python train.py --n_experts=256 --d_expert=32 --hidden_act="bilinear" --moe_layers=[2, 3, 4, 5, 6, 7, 8, 9, 10] --normalize_top_k=true --router_logit_norm=2.0 --n_groups=8 --vocab_size=15153 --norm_eps=1e-05 --learning_rate=0.00116 --beta1=0.95 --batch_tokens=[32768, 65536, 98304] --dataset="wikipedia_en"
Below are experts of layer 4 (counted from 0) of a mixture-of-experts language model. Rows are named router (the router's row for the expert), gate (a neuron's input weights, with its number), up (a neuron's input weights, with its number), down (a neuron's output weights, with its number) and show model dimensions 0-159. Each number is 500 + 50 x the weight over its row's rms, rounded and kept within 0 to 999. Numbers have three digits each.
After each expert's rows: a language model's description of what the expert responds to; "comes before" lists some tokens at least twice as common just after its tokens as in all text. This comes from a sample of Wikipedia text that the model never trained on. Tokens count by the router's weight.

# expert 54
router:477461450574448486447502457454457435520511612388504552533528529545490440467576538515441474485470452497506588565438533520492509500470546539518437450556527544444357456552456419440504484438433549436436574525484609542509498466490481490587534499494639460478534478421531535512504476519474452522428537504535559501441472548503557473489515550520496526457486524496438460483546545508573425481451517446530430595596543466537478547435592507493397427560474547500431460429589492391501583492484521
gate0:594468572519415544474573450529504474355467434525424525482448480469510496547470500403507532469506513483555526491432524497473450544355478496482560534503609575539492417497482544523503568490537463487515485469565591498487509389464574485533450444476481476515555502575439591513496578492536470449455507487496399532403503536513556464457520390490521499559457602464541547524557533560432567484411411530509462488505607462522595590469425473505494528507486479527429507495469533581486493447562483
up0:545542519588496476574512514506478404522436533524494479461496437354435499625494533589471539602492467505585472446512485582414542546469548423457560511547463551524388447471413480475608534540489534519499543439462526485458500481440509587525512436554478499487491494520427482495497573482501506580576490534525457474458482510509546470475434495562600509503482434576476489527431470456458503558492412473511488568509507490540556554572543509576520440474401559520389407457454497480430526555600497
down0:550498460553513493451497354574527585457439624568603475437520458536449524445549500438484481432550491489548486605588556525508396467475477467469489536477578431472476489574435606504501516526373487498452434533408517444460507512415581488475504497629473549541445497488496494483443504554474557501421521537482547514540459496483574505550474561449572421515470391472525532504458524502473479550519419532572533489522477499616465502521531472527531479426448461469494517417542529577447524505474511
Description: Line breaks and paragraph breaks, especially after headings, infobox fields and table rows, plus indentation spaces.
comes before: "- ", "The ", "|---|---|---|", "American ", "Authority", "Genus"

# expert 1
router:454596458558516477449564503491434566535478489433487577560598488561534481446518459472564382477533467410498515496534476462536476511511507530544419430500571535463519479492477498613451487529464492598443529547579519456502426437516537504508529584466509569517568465528462517620496531537512414572546435489488459548517628418521466425414514518383490586446423477550469469511584520482489522457534501479445446472475464481496529534535533459529440554542412526468474591492585367529509479486479543
gate1:469534515470469477510457515529500502539501509458435558567510557466366511508412469437507514498496547561443550620545668512564523501535507614450526549422540535461523482437457578506441500520500470499423443516481424460517477531557484450472486492481482529478473560470545557409466558433486483514461635484498510543513507526497455554543496599536519444428516428526515470540548502475471583494665493660517406456507492444487526441578505471495437552517531504454427496532409472535501477477487473
up1:581446513516388522426520508442525546538457411514430489462514454457541524525433504502497481484412457566457512557463535533485537585454582553489557483451470488472562494523548544481463467499412457456470454408479534479542553535531524451452491453496526481510462555493573469457524525495495503507496545407521411532452516478465485558496448641492531529401517595570577530561512512567502572530584463477410528468516515416506641503502565549425469493469472457632494535546464521561394417468523395
down1:514511574501480553496466509555434489518584449498477452544502541546491538511425445493521466488507541441461592462501500517494507363492536453470500421564533598391553583453428427496401470531441535533493524440526560582517491547490469398535547498482524513535353482531483481484451469562498461493495575409544568537522488480520412492525460367395552425500536541496475534564570439507535502540586531609461551471408511560524447540487561496499495435495500522562506569626486488491553494472469496
Description: Word-final suffix pieces, especially plural endings such as -s, -es, -ies, -ers, -ities, plus "States" after United and sentence-final periods.
comes before: ", ", ". ", "\n\n", ".", "\n", "\" "

# expert 35
router:515413480471496471459445494396328568621434512518471536533392451466549444571520489474484457572506479491500561535501494464557518487528549506486509543507504419490468522546497505539550454499482535465470514516437516771484484466473592539483541518451499508460495497476333505507464452538456427547564437402493532475532487459546471486449512550461472392480516510525431458497489496489486529501550542471467544460495513430505475493522563484554490466560447443453585477467460513464498464472454536
gate0:501525531517481489519523480435561520597405539548458614543484534501475510579497437515545511524406484504502493552477486511524514452554537445458501484578537517460510529465563527563557527513494440438586543469519525557458481464392413535543524409535399446522422557509452449509559545519571513524443540507560459468489485498444403458449511493579581461506458415501451561510498510489482570543536404434505578491555457467483456392485538509467502671426551595484480523473382503598461499473546540
up0:586566483582461538496451531435464513511418456398410458482484569478548503573487521487519448509506511497568497491524499467510525497505575629455485539467564528505510491627514479448578441494519466414603479514517453485462539522498584520545488523497519556557499556450487570507469450475469412612508449610472514453464521506586489550446429510516562488447490532552500369615441511439552493439516514612453443589553452415541428522500480504459504470471590427524526454477446453539430491460524534
down0:492440493611518431473553494508465547544504402360575487550468522385533450547391514459527593539542490468479455450472482471491441550495482390474388460484575450429534534497491541471484455508533491510513496552567513466420503512469582465516525511472464523455438541539458568497365558506537663547485549589505502573493547511514515457618511554503502510566443544435565469594466481499552522506471520531487505575482510460510481453438453454482429448481466508490440600452513562476506536548538532
Description: Pipes, semicolons and digits inside dense sports tables and semicolon result lists, plus odd word pieces in foreign or technical words.
comes before: ".", "| ", ",", "–", "0 ", "; "

# expert 21
router:494488448534457440549448539424420542498544581625486615554492389498561466562451447601474456513590490464485567501462484452573590550469619528492461454517485481528448477509540505606547459509460586494503510492456545687487505527492529501457475459463534507442452527486347438482518486460388467486509507462507527595524437446424474431491494538504439388428491508506471451483474514498416517515493464444522517484443470532527515482484467536499522484518462465558574468495485497444456427528478546
gate1:492479486515566503555499489621483352558433452446474449573463526502492521498565505363438478490547656547555504457548526464507510443452495519447503528566461500538481526548554487466526528438533564548485445479445414479457493495472547480481543556556498429530476452570559500578489529468595477553451383419470641481498512531557580505578436484580577496483485434444459474537545615471517442429548494580537508535498461497522470489466498414485524403495454503428456474547520481475509476498484522
up1:483509491506523483492521461562503489536455472504527485518498544506540462510552542388506529485503575583459465505555664594520503435447477473482543574559469424509537431570443544489487503486525487478510483558525416483453490455505477537426619531580589406564462363549527444553430479442477444472477442481453626451480559528479457478457540546557617528503462459470477504532475586456493569437514511488375503541496465407494525538462497523473522524518396586484526483495459500459557460484378483
down1:500554380437452465502509562568459531442436497583434575497468452526527554463510495513524366518556492524533411613499477481538459571520455498400514538503467516502538418532516567551572557495450503528553540461458445562532577507527335459443495496504595484517484494586516558501536480496383485475558530524526459544494549520471538467523499503534437396481492559484501466435468484416398491504555531388523533604441436518574446485519552493486525523578468441509445479479480470572484515583449510
Description: Column separators and cell contents in number-heavy tables like sports statistics, census data and medal counts, such as the pipe after 0, 2.63, 493.
comes before: " ", "0 ", "1 ", "— ", "0", "1"

# expert 43
router:495392487407520575522403524538372473626485493471425545536441498519554409565566457481517443552523480549485610494507520498479486438538507507539441486529490496439595517479505481509559437425523505535447459542372458724498532491505557584467517435527448427472552513496363466464461517539506427558575452500530526451450495536524472533506476438584563410466513502537429488449525427501541575442527490533439508480483509468475510532466511486495490484500427478508504482516503468458496475530480523
gate1:587492451476475607514466605563470507514516530508489440461521471463400496578491567465533510455553535488434566486385472425560544477502526447570442568492406538478532505503516499535523493495480477497550445597566417531517469461464555555473547537468375350499650489529525556477547555544537511524497487492528552502499530440433501573484484532482584430610526547410455521490464499455510592502523493443491526507464448376515469558462475486487469494554535596474401537506466546495548541540550485
up1:476474528509476514513449548535386469506520422447594561500469532465602543510515477578520449448525510493605497487543563584587486492517561511419587560505496407482464556509507422455472449506499448486472439471507480571450470494521555504593435474460482572510500493462482451486465517558530470487489536465584530497527469518467408509518514526483476491438431431532519523528418536490525618497520565566483484423550540489473523463551445536517539408484431446600552370428438512481390508502390355
down1:467485537549584495476511457564477488551507527474616475494464562454561454498491433348544547564487462556488528545576441459549488521517514525459488525528629567509475469438584485379530589489528472544467489442503524478641483521586415521506492440510557434442461502504492424493496455425561500505439521486474494417502510508471498456520481526461430554504444509448493466579505478463539431519552534463524585404549509495513497502508461356488468540457661549422419499494496482537460583530499492
Description: Final digit of years after 199, 201 (1944, 1967), plus "of" and infobox labels like Elevation and Weight.
comes before: "–", ", ", ") ", ")", ". ", "\n"

# expert 55
router:440460460508562440497561462550487506542526506469518575545545492487524526474597553558427563529503454490503481507527489475512518517549518502477374594518495529404473432442502576469476532513479415566525602509532508525577442437439556505585563501465546487496553536493446572406517478446433511441461581478549540436525461496532465486511488517499541482467514508463531486576424497518505560622441469423475455412544612525506368473455556449452456502538508553584550547507411544391477545493425383
gate0:485524505524452453541465428468490515517538511463491560593480433639516519462440446483500538493568504468539536559529505439517475460517472522554497560480525488553454462533499539556517435605516434491580529596425408518452469494556458398568550567575538426482440482500520404526395537601449439537386650472499503434532534437516447545504495543495492507422478564472534491507512518504486534546551520427517512441491532495583526497606468440502482486465471396545542490458562417484618537505527452
up0:516560476528536595471520525520435530468446502516444463478491452564472409613509439477614446488531487545457481508605583447500591536459516519422489512416490550520606567477580573539565597497461566544482506483532445538475483528528472542544514534519491494542505442453482464512500500483495534558483395478455519578433588532409494490551481545472439465509540537507414622410519417493538504446505500397437488400429445459482586555547482485447535540566553452447423422487500458493459482574492488
down0:514506475579404513438504515463419505518515472520495422545504429459478488570491520487530521528602511495446508522514495483587590505512483575473540511434444462553365551517524434412489505554491568578488515502559529470466543400408521545538445401500534548430523425503616445489570420475480562521500525484451467460447478464545561506430531540474583434496518501531504500530554549494538529491516438464558595477455499517364472409510497462404651500531501575488499509539558481438526406527516555
Description: Location prepositions like near, from, northwest of, through, around in geographic description, and line breaks ending list items.
comes before: "- ", "the ", "s ", "°", "a ", "ft"

# expert 3
router:486577518569494546522460457548605428422446509464449489497421515589538529364488567454490445527476472514450468415537481585540611432501524477499606541482567521457514518439493550421476527584490494438456516422462551358555470530532535495524548533485560513567494585568546484446455416499488484555574509503532515574540496492534432578519575465464483441500490456460514523589510501571490397446407484485585443588485501476500570495443484559437483564502521455415504526561473536458498487531497521
gate20:513486444489549489471546517446411446532551452591526449517559494418522561552585517517520522529510524571512489531501444480472412441467541521411433507350523476578495559492619451580473488469502449489530560533477464641468498501546451559407394530564440520500562421390527495531503582489513500441437493499432496454412480544447513532535497596498491550480534566519584421466595470477543587476568496502496529419479487536454435494610456456488482450530542541517444524472444507532482482510484474
up20:506482516537354512520433460532596407411539471429512527425522431606488579369453527536545512479492497455491558471540499580549515528496475500508596452504490476485498474415473443431490463585473520480480530461527503367539447549422537413605522487521540496503465580585526587464447467485543475459662531606510458553577582497509507495475483463519514487508509525463430584483509584535493442616501504502389553527492475442504538503513522475492488458492483463456506463507499518499510486498574538
down20:459499603485560454484410383537525564514529482516590481473480448432500463498516503487538606448544455519517488459473541485493447549498537497453465401496520531483498530462530539515479542504474442579581473511511494582454513468511467517547541554473415537497533482406531395590556446576464487471468491532523451560449397511600561470481439608478542605404391537380490445433483490491504521449516485441550472477480574565445433483521514500590582500489449572523451510566576451542455577525463526
Description: Inner or final pieces of split words and names, such as Mon-si-eur, Buc-can-eer, pheas-ant, plus pipes and dashes in sports and election tables.
comes before: "\n", ", ", "e", "e ", ". ", "er "

# expert 15
router:427437561468563507532482504467333527585470514521427520554453525549452416573573469413541489487513568560509568524484493488540501442472430525476456537523494440486461504506490498515516486524526606518492416403441473756414527513461522482491494518484433411460512536487396437477470473544442414513525556450533515432495499476463490524512475470555545435439527575531494490537579535504471540498504517525500448458469498498520514497512551514559488426461465454552552553492456587496441526419427493
gate0:488669488463465427544520487426533548524490575531452502518400543532500447554565570524405521514495480554512464450481614467430545446380523568601536482488485557457484471528485484538398448504430513533476554554607541454412499453558491482529537462465486498523468433518520402542474507502541504484423532432468557486460596550535443467529505502504398421523402514517449408505538549461574493509502466450410450537526559477543499460429500500444560536476513480567512547496506476604541531430548497
up0:520500496491492394490502369501589453516465655435485465471469484528487467444467532506465438583493428500470473504522494456521481424496532522540526549573468468448472435383523604500522540523477435421578518510474522470522457430517552561501437569522571439483535412531499513507525530528542439417468459581528547592438529511653447520490544533500449543531457506489481555495524494558446516451421558430353560495508465577523544524485486561433505552464471506557480489465521451603500440492485570
down0:502497509550449533578437607521631536560412525475473537539515464504511468514451487475494580632511544467472411511473544487477518573471418524481448578417515489507502519528483426514547526505502390489428527457526539400567446478525474448567436429571472504512506490532622451459450443523558447561498502558496461600530528518488489503564485526499469495560593444498459501611484564513451420488506578452434515552467461451491518544472433552394464527488535532522476365390545534449501498502468528
Description: Final pieces of foreign or uncommon names and words, usually followed by a space, such as -owski, -itz, -berg, -shire, and zarz-uela.
comes before: "| ", "(", "and ", " ", "was ", "|"

# expert 47
router:477430479449435490526406485467359504616562441590485590550453402529517456541490495572445476548498495544547569512463554501503469465513418544491453519564582444526579472533464494444532446554555481503467448515514462740508450409476525492468531470517522559445548458513431439483508492518477543533494469429562531446530466469449449479448499574493502493511462535494466428533415523463521512469510529471428565430524568494478491551449532484522439471517475544478558579536375512479495471511475426
gate1:451493456405494373522541446485563411504503506524599523481465477543457481357384512526560493528474479536459370528545581544587497489513439616517603518524545407487461529499475478493490495471599511566514547529506488412515504445472582470546466512561574506474497543583564481543478486442445415453537431545528486506507561449510487448519516526555466477485500488446626556475533417506480558484440552519463510508532473514428422465442598499424440503526474494506522500534481452382553510497450468
up1:508480444471562517486560460459518436477506519530433599493478446461484487443459458448549459563472460484516473387544485501436484440651451466469579451429539515440479457512484552626539535462578478497502513531538558533551561540425503631562484537429434457487506433499421463511552447451445471600417524581543429508474550504470491465558494545514507484524537377461506483441436493587525554477544551456554493533469608533506476429451538527422447512478489473541507569423587476538569450525458470
down1:447468426508495553542504488492405521582554506548516424461449549446467444468516513533470502541476388557445548632423462457484568529483533512451464497475462498589445520545532429660612522382474383502439508522531560451491532560566480518521500461600567508547456467517453493518433508477500481537501409482429507541555517466548497430570479589533433457559435470490538450513510543412509455543517402600453558477459452529477512525493456449537507512541615466464504561519515476565488498500520518
Description: Blank cells, numbers, and closing parentheses inside wiki tables of election results, football standings and climate data, like CPI(M) and 11.8 (53.2).
comes before: "| ", "|", "0 ", ".", "; ", "1 "

# expert 61
router:500486436434518599512474615464479553603502528522468592571468427432541535513511440539455486569592486523468591530486567436441459488545391484463453516486487500443507458485550411588549435446510502474470452555488510583536461506519579539493487501545526503436538501480443559440483447520484488555496421466482480438459431430473496491435523515537478487540557518470451421476433543507531619449485434370494511403536552450492461511532517553470557491608539562564440514428496387461548506593522510
gate1:463538536503543462487521485462541490462431583626479532498509523512509460487515506547429562530549453445497527572491476498409531511485468500475432476452514585506496508503488503438560469524513379553461414487462605453554531434524476451513584516417530469500575577424522499429521461476411567430537496665649497566425541457471458505481491536514561454439504528545567480499489517389454465593493606529546464484424520471497543530481493465421502519488444508532523514579524549483546617571485465
up1:424489405459449470486507487533484475493511507425572502503476464521453500393513527559608481540426518514573561478475530544418434424453490472509492431471456502425453488583502360521478493569481457432477562526511552455529529479428595506533523545481489533545516474490512442544538518507491596629524475413484421454548438478520546561392502545481518521700467497429489465510528511556592518445522374463520501545504471505462473494454544520519457539537576479536463478528472476575518486419426513
down1:524455430560589465530582430462516490515478512409486369529590497447479484568494496462418563430491521450554472504491524544549587468490513478474499405476572467489535506457494500564501553602524517565543486511487599432542521559449563476510507506463486551561471389462508529492493497535527563608573527479513523480451492464415422488528477675502496485455493571401572544576491470511460496496502523493405583555464536512438452508493441466512430417490476456517539487434584572491468528440415454
Description: Digits and ordinals in sports statistics, vote tallies and rankings, usually after pipes, semicolons or parentheses, such as 7th, (5), 13.
comes before: ".", "–", ", ", ",", "; ", ":"

# expert 52
router:539423501480525511515411502426267534654427504555443536527404465506555441564503495527472431547459500491548553531520473485534503539539565514494477498484484464461488539512487520554566477555507592524500471484473506781501484468468540494474517543474509514496516510456354498486491449493483435510516465435490545486516458492503477491456494515490507365451482492509438483479479442493482552487541545472465504486502467457537471474533567510512448457543450460440582485504508525469519484488444532
gate1:492471470485470520517471526443524556568409488437464501473533520536603434502508392487460525523484486503515608532501460420375478569499486573470470589580587476484509455507472464511564464512521491499444512442534610477579511476451501459605425489487640541538531508519514468453515553463454496478448479502498561458550575521429527411506486490473610481495466490523563511527486533436522501493352392514444519447528489462581503551491582503422533462535530522518344567574477557513500563488477527
up1:535570441409496480495463528519495416496501478504523514522474485515468590510468517545442451498459524520530581521549520405462534441469508415551511539491500461508493452427482478506420588662558476503509481586532476527476384470380444556410493445522405484539536413443429512496489552558585470467553533508486578587504543442541530458475428420548528411452463566512435435551530432607477538407546505531518577493483516478492548564511523522516543491497453447472492415463505522508445550378519539
down1:487522518556412587515476426466548481402520492491415518438443615474423507417536562456484514489480485505471501368528543551592462514464459488584480556468492407506519548457497455515490501453445479506455498515506507481618521494470516543465558592545502472454513479590606627534395432528558467479477500534458438475512473534402481503522473583636518611479500399435508538501491566475603488517552531451569488482523499561470455503481453455475466554440523469566496432500506497542589476518522473
Description: Pipe separators and small numbers inside statistics tables, such as appearance, tennis and vote-count rows like | 0 | 1 |.
comes before: "0 ", "| ", ".", " ", "–", "1 "

# expert 31
router:439411511446509493507457430487327524658453488491430494517491490502523368578491490541544451541503539436524556582505464447519498526504514531443480515525526456458543498519494523538548481522518544510501475448484492775481446499486529524485522520473507477474505512494368531474502470544493441457492483474484551418466536524551494510431514457489512396451530454496508470435526437451510592474557556501464482417488551493498533534461601472495444482482444476442556515491426578496546435454499507
gate1:512495523528482554501567386566458572504550471453502435482433376488459532533430535463483427492568431541564515496517509480367519533559500571530474537448521426474510491541563465520542600574533458433552484483465442487514539474502417533555473522528466490458516448483530540572434516528527465519533441462326371553480459605549454531579492535533464427548523437448528493510525518500489486479474415477494473499581616542458513474380483471498512487485548486612472605457449457516478495518525485
up1:477528505546437461637443459622431552439570541481474507565451497473473563474537507528559474477503365622522514499507389538449493545573596564553512576507552567494517484500526568530540465483519462391511483575469456496416462530551372540477561534484347523466495518427440476536389451495504439556496418509456503545555533517523487516516515530485549448524468481488556457459556476541537472552508463527486483546535568402478529451371479481512513500529500510533490589537496516470468470525526465
down1:498575483443447559485440448500465390479475440517446528517435541556522552537406494531509438551452376512546507489531561619610386472507575545457513485552476503537546526466541536462482514473510538464501486471465491565388521604554540512541491442528638489457537448558516477520507405471499462479517479494536504525531496563450558513467509454443504481542455442510449476536566492386508535477557531510464462548562433487457531396465574576434484549590496520590548472498473545482466561392419558
Description: Possessive apostrophes and s, periods, and thousand-separator commas (500,000), with end-of-item punctuation in lists and infoboxes.
comes before: "\n\n", "s ", "\n", "000 ", "000", "== "

# expert 10
router:498561490557585526532469495391444523519426549525465564464436520473469546508494570518477485478463470449572503558505408564535515518601508526558453514516465574554481495453483497550448514436526481522414562528419539519575422518432559570465621559520529492511478532573504524520532492501548436490521433510429458545477528512474593393502475452493418474561467458490454539419476562451475388401453507599547518509497534492495448630438443502581456471582476516380478535507518479500467516392545552
gate1:525548490517516546530621417472511554469455477504425516491416440500534431615448544442428504521500532496547470555523539484424480519524447482487490592532487450524500395550497525478462442441598533601571542485412589499468440483531535458413482574495574521491571439500539503547585446527512414595558524426436493449533470517438575439521488469514514509521412440524390504561478534548508469485609484532471452592482487495540572584457533516436556412525472472493489484544567464485474500434457579
up1:575475558515530542538396495558470455463471467458481516552498535543508611523593537389437470584548528534544567545499485494487396448568552520508475391520471557530550415500497471516549400472528482467501526459523545553483546473531467494447566496501463474506554483471551542502453511506539561501486502456546407552514521567495504430496573560441443482522485512533425568492594540389464472562460481542474421446554355456461517460547493437556506468531497510444498526453512587627498464462346477
down1:543498522504492516522466519465462533480485488538429553536470473607444525498520497567437496554584510545519496472487421507495486623473472532549498540508463477511346474399521555502430446393442526513524443560523530426496585523509390505552566489501447483553558463466467439492577516543470564455451589564496575516470543557470515470398567529510478565483480413616470492554467445434479450486482461479486480573495536491545471506554522513473542510488474446528516480516540582514355321460541528
Description: Column-header words and the pipes between them in results and awards tables, such as Year, Class, Pos, Notes, Episode, plus See also.
comes before: ", ", ". ", "\n", "==", "\n\n", ": "

# expert 9
router:498437485508503515530406492467327445520419559549469600611520493495465451645511517492496446508505530486548526536528523506492480459510478543474485569498518527417449485474477515522565475504499469551515495468504528681501437419454564488482508560407535442433590450398488528470433450526455573525506544511562509423523494410483539482432563533478457421425587541500428491461422490482508558581469570513434491519513537430572522480468519428484458485458435562500569495456507542437525492533464525
gate1:520474524508413481448514478466383510558519561563493538497536498478478553494522525450420594524478550524467583512524474544450508498552590527541451505597456466395498507559471475518543527541498447610422393546520487516460506485401553562578476446465580422460505520450567449432401494490421488562541474579436457428482566540466544428523469527503478473470524547502515467526447585503467460611529491510539474526469510483567518447532381395509484557517561582508489466436518514487569620540440448
up1:500489534466464508514528453499497514510455591611543534400488564489507521464381453502486557479550492436566542478458526478484445418529502518555476555563461484544508530527527469555546488522515461625494505586527467412572466395498569511516386433438521475496581559408595501521478483413391537546543523486501546495502517433484523452539479536477501536501537484526565433433486567566511515564562555458514484517484507520565463464536514426467500375493575551589545432534570382474513565558425425
down1:509508469416539419481547484592481444513526569500525468519534511541475536522531513508456543522474520457550565609518501398459494515533546436405426517448499519429401541558552486571573540524637464431535416408511521436412475516516480502574478597414525477475507388459439502486446502616515506498508528553475489503482420523533489512541579513565517496470466485524469439511543463491423561550499399484510542523449640532493472579489399464509492471569493409496524521441511463461519458611522467
Description: Punctuation and digit pieces inside numbers, dates, times and coordinates, such as the comma in 1,892, the colon in 9:26, hyphens in 2010-04-20.
comes before: "| ", "°", "000 ", "|", ".", ","

# expert 17
router:548447535486523385529423450438385485664385368494394437492476580484538402587439484437520538527491533578434534520484499556479506477477556488544431566560491515435466438469516515503460505516515553517448479474403503640522481574504563446490552497484468505486534483502453511493456525513509497568517402487493580471479590494527435465526501521535561435511522491519535439464523454489473592432562541505480528377485489536499505542439506533565526427555441417493528524521452502513537445462502475
gate1:468540410550516448427432502599554461439520510494504504543529571517504550480524501546487556377516518542477517475582527485495497474505473505504470495499490565482499463509515531522509453502545559462505465409467476471498449519399456568520496446507516522493444619524508576581566526552420539529450479377538403570554500440545535582353463571572542591513491392477530549617500485546586544490504520495445525525515457583460521480505496393458516376501548528480500416574553575530529532538528483
up1:430473462522524599455633485503462581531556497505539557578446408503449509564384519480594466523521445452495434490396473474489505423483527534534429423525579468548483558436456567511461550562455485488549535556534487484506598451525567481469444466449547559547538455457499415487532493486528436473557493577453567543499439560505561474606489511419454503526556505463456454474499535475480432468455540456621405525500531511513510499466463554471520451452516386456645500443480444494478506453491462
down1:499629535583554522482564601497517432468480466429543607596489542592509559549405536522453424532445480502483500487445486435453522476480493554559582511479516506528507516485497423493481595422534449401522424550529498310511481464546373525424459470492491544518493525494451499468550523495483574483599559525534538496488582455569488524577474499434553562494560538374489488553433507443522446555503501464562505451499490493533469528481443485430496449480508440510513548408524454512539475495476481
Description: Sentence-final periods and sentence openers in prose biographies and narratives, such as However, He, She, They, This, Though, and but.
comes before: "The ", "\n\n", "In ", "He ", "It ", "was "

# expert 36
router:527459580467556454500504602411474463558473516458515436396475519512484443609481516389557497480428474382466621475472483562494523449506555436505610463492474492535534539474465507627478500453560435494468508540449528515532500463532490485502497590471548519418572496504376411594527499533533525591522420481516541508519429450535522566420538410437472528475474486504427517563578511501471520467559524473536503485562513484537423444473569477530389565513415484483589465549492525459521543520485534
gate0:468519480561522556409573679567552452501473474494471511472424503570553520496542524489480530503476490479503552454449470557436488463508518425460556443463562517473531500488427393566564567462509478418554459510557588396493576540484523532417485475375481440521516500509414506490464542430506519537467591468527476476557507447464348497451502516477507515470518575541490647504397489485450579468447542486499447446529491494509514497452474440558542491430469491521530519537459514563548514548463620
up0:484492482573461547454505488512458432459529532485537438524528487452446509533490473521546567523496561504490532484568493486427474527546426397494514427445439536483510471597449486494414495515488593453504550552460468589485506640471409600462475500496448550476577461428478556546508563512362579475471546482484486651454448536484410574594517443454508501452558500463459407537478539459468512495420433499406568568504514508578432504488520455450555496474583508504556391467518545496545453528522490
down0:558510557545493541577442551471449394507507465427582427425441500505363529551459505574498525503519536459532526456653528445558473541468432470520462493491486433501480585411569509535511509464507518542501503498526446461480505524589464583452483556619584572548591426551522394450468490490448414491454484565519519503522496570474470448520449458455559461547525467524489486556533505496446540447503459528539556581576462449585481360493517511524484470506522493474487470480466567472568460513399438
Description: Word endings completing names and plurals, such as Smith, Town, Angeles, Democrats, tables, and race-track codes like DOV.
comes before: ", ", "\n", ". ", "'", ": ", "."

# expert 56
router:441539453482478522561446504500431489578518416501475540532523542519502422561612489462481562501587589526517519457498487420560463562416529504499526521534585470553438476549500501453455476460457598491446457413481543682433486428471561482557529500437471393519536546490371505523408489517513419496501509465563516458493489508492497560572526452420480373513479519550474480493549579533494481499521503556462506438526510469575371548424490460504395497538497486456542571518480545521505560465456449
gate1:476599484547463464529522524399553543545477526503423496432513505556468522531541517489481650440567621555521478483453488515409503427559630586457580518445469551483473525451483536433450477503497522471474372408584418519505555464466514495518573527561399455522433509497482495533466504498519467487517487459541486483596485477495436532448560453513544513412500459592473558421516513602517509478429458464404509492544461478496486498420433429478437527565542519469532602549482441464521559493473539
up1:540470474445462586532486576442561542527465470500432489495625437514541581428491494448557435551412536546470448512504488504531572511518429546441438603538532486479454516507562421510514509534555491512502540556477521477444462533464472518533517524557580549459562449549496502545454551514413469383469498480411536503600511485399508465458487592562604513492525462546588430459473446499487523544464627577552430554483525564460578515523503428588536512453491429530410475428486527470434536577465485
down1:523369492491523521539535503573493401535537415528546535494451446486535500561456501468401465497569436483528545511463469444562469461504502457474505556481561535421516541589406518470569492536486530443501336469520546510349592506427505442515487515491607480549535498561462520444533471575481579509509384555472474469454557531459540426502550430419422593596492506552553525460476423447444478480542559544587554514517521517511487468499519531522565520499513434529464541484526536514454484497606499
Description: Final pieces of personal names, especially surnames and foreign given names, e.g. -ley, -sen, -ez, -mann, Petr.
comes before: "(", "| ", "and ", "was ", "=", "is "

# expert 18
router:489428533476519489517430485460276549703418470541450504533392476474511385603543492496483466564507502501534549506509535472521490494516564505481481512542538474494444511474512538553564479504492502477484510502480496787504491476442540465448524539489533487480501481474360487476491481509481440563518457475494534450509482475536459510463487503474520415461498498510441477472507506484517546456555555464479549434491484473488486518496568467537482461563444413494561510491484501459484467492478495
gate0:471534630474582472527488501444381479438473512528454500481492585489506528478532504498474472522395465500450557513490486475538508475471529574551477467440511492594512560467529447456636516384612546517490552433521446463441498513473471463486575444469451499421564502521486549424440565586490467515559450444535549495419484535551505466485523487467546591455483487482504422525440477510491433476451480568484426481509441437451401542575534506564522476504496551573474571650477442511518622565535481
up0:431467440458533493472473432411524517509557471480542416408519514462528444554546520492517472655452611486503464482431570378520513532450417456584417480475414528439500550512552602521461474517490534509572514469533451493621502593549463490573444522444452439501544504470597509473539501573482455499491427415480526541475501422462378539502541424557528477452546526490495382473449603504490457462578505538486550461514538495462546504558466489505437458513486517527526562438474481511419456496482526
down0:456489585535339412584508427469629430544528452485444494516454506559542426548471496507513444560436536529516408486628510508466507470431507464438569551573473495484470559531556490479471513500491562511586525501483536436479517493416411489555492574620537409451483481396483502424500483505455504517537522482542519419529602502444507535472400480508503436570549575493559474527517504476500499499467502545503490496516449427642569469475502542479530444507566497547445413464504556486543520480469549
Description: Common nouns after the, of or a in running prose, such as life, education, government, children, power, rights.
comes before: ", ", ". ", ".", "'", "\" ", "s"

# expert 45
router:449491590472484590520475459528373538536477509529453555506508532600523454623488449513517422441481543571518572540484468495521505478477494538543470481442493538500549560546529521473586409473477503496499453476452467655468525455444535460448603582427530431443484586486406519516470419558412504528531502535539596441478487401451362528522527463524569417563566489483431500408535510503449562470524529549507496488454505400461517505467567453518468516547487465464538499512494586437449489514514462
gate0:463510412421476591524490517470565570499489449520497359469492504442499467475497432548555437545503523480421574366491530472498440499399582566512558488447530461491525541474464503500524576453548526573482499536469441523403521571426488540520529457524534536506491551421506543503502524519578456523485515399633483404528553494511462510432552472477520434394525458560540511526515550508534504522516518503463459481568519576610509411443475499532513492458438574596542407430478533523538468576588444
up0:506400558452477448497411450533446539532512608476502584591517499475562482499501493537481540533473471513436507496529448501598514480501561548512460479537577506521455549504481432596562426496430601434521523525447409464474548448388486493593570562451475416458491617451467434419456545554454551480496467544541519428571452495499461390477520566523501471517537523466482493478492480552442416662483555536572504542525542482514518491498495425535409507496546541437498555564520528530515531456547410
down0:518557366449377507513601446496553411492557457441508495486491483513556546451544491521501453436454461521447510486473498489557467518484397495489599548467510562576470575530523471550468482607533473468438494626477541490434597419491521462540453481595523547330479443499492463462489509483509485496574443547473481498477508471535553526577571416542552446478544513512538409421529424484496515484505487556549415503507488527501496477408539507521540509542479555400496539625555511494490562530440473
Description: Word-ending suffixes, often plural, on common nouns, such as -ators, -ations, -ences, -ness, -ture, usually followed by of, and, or in.
comes before: "of ", "and ", "in ", "(", "were ", "for "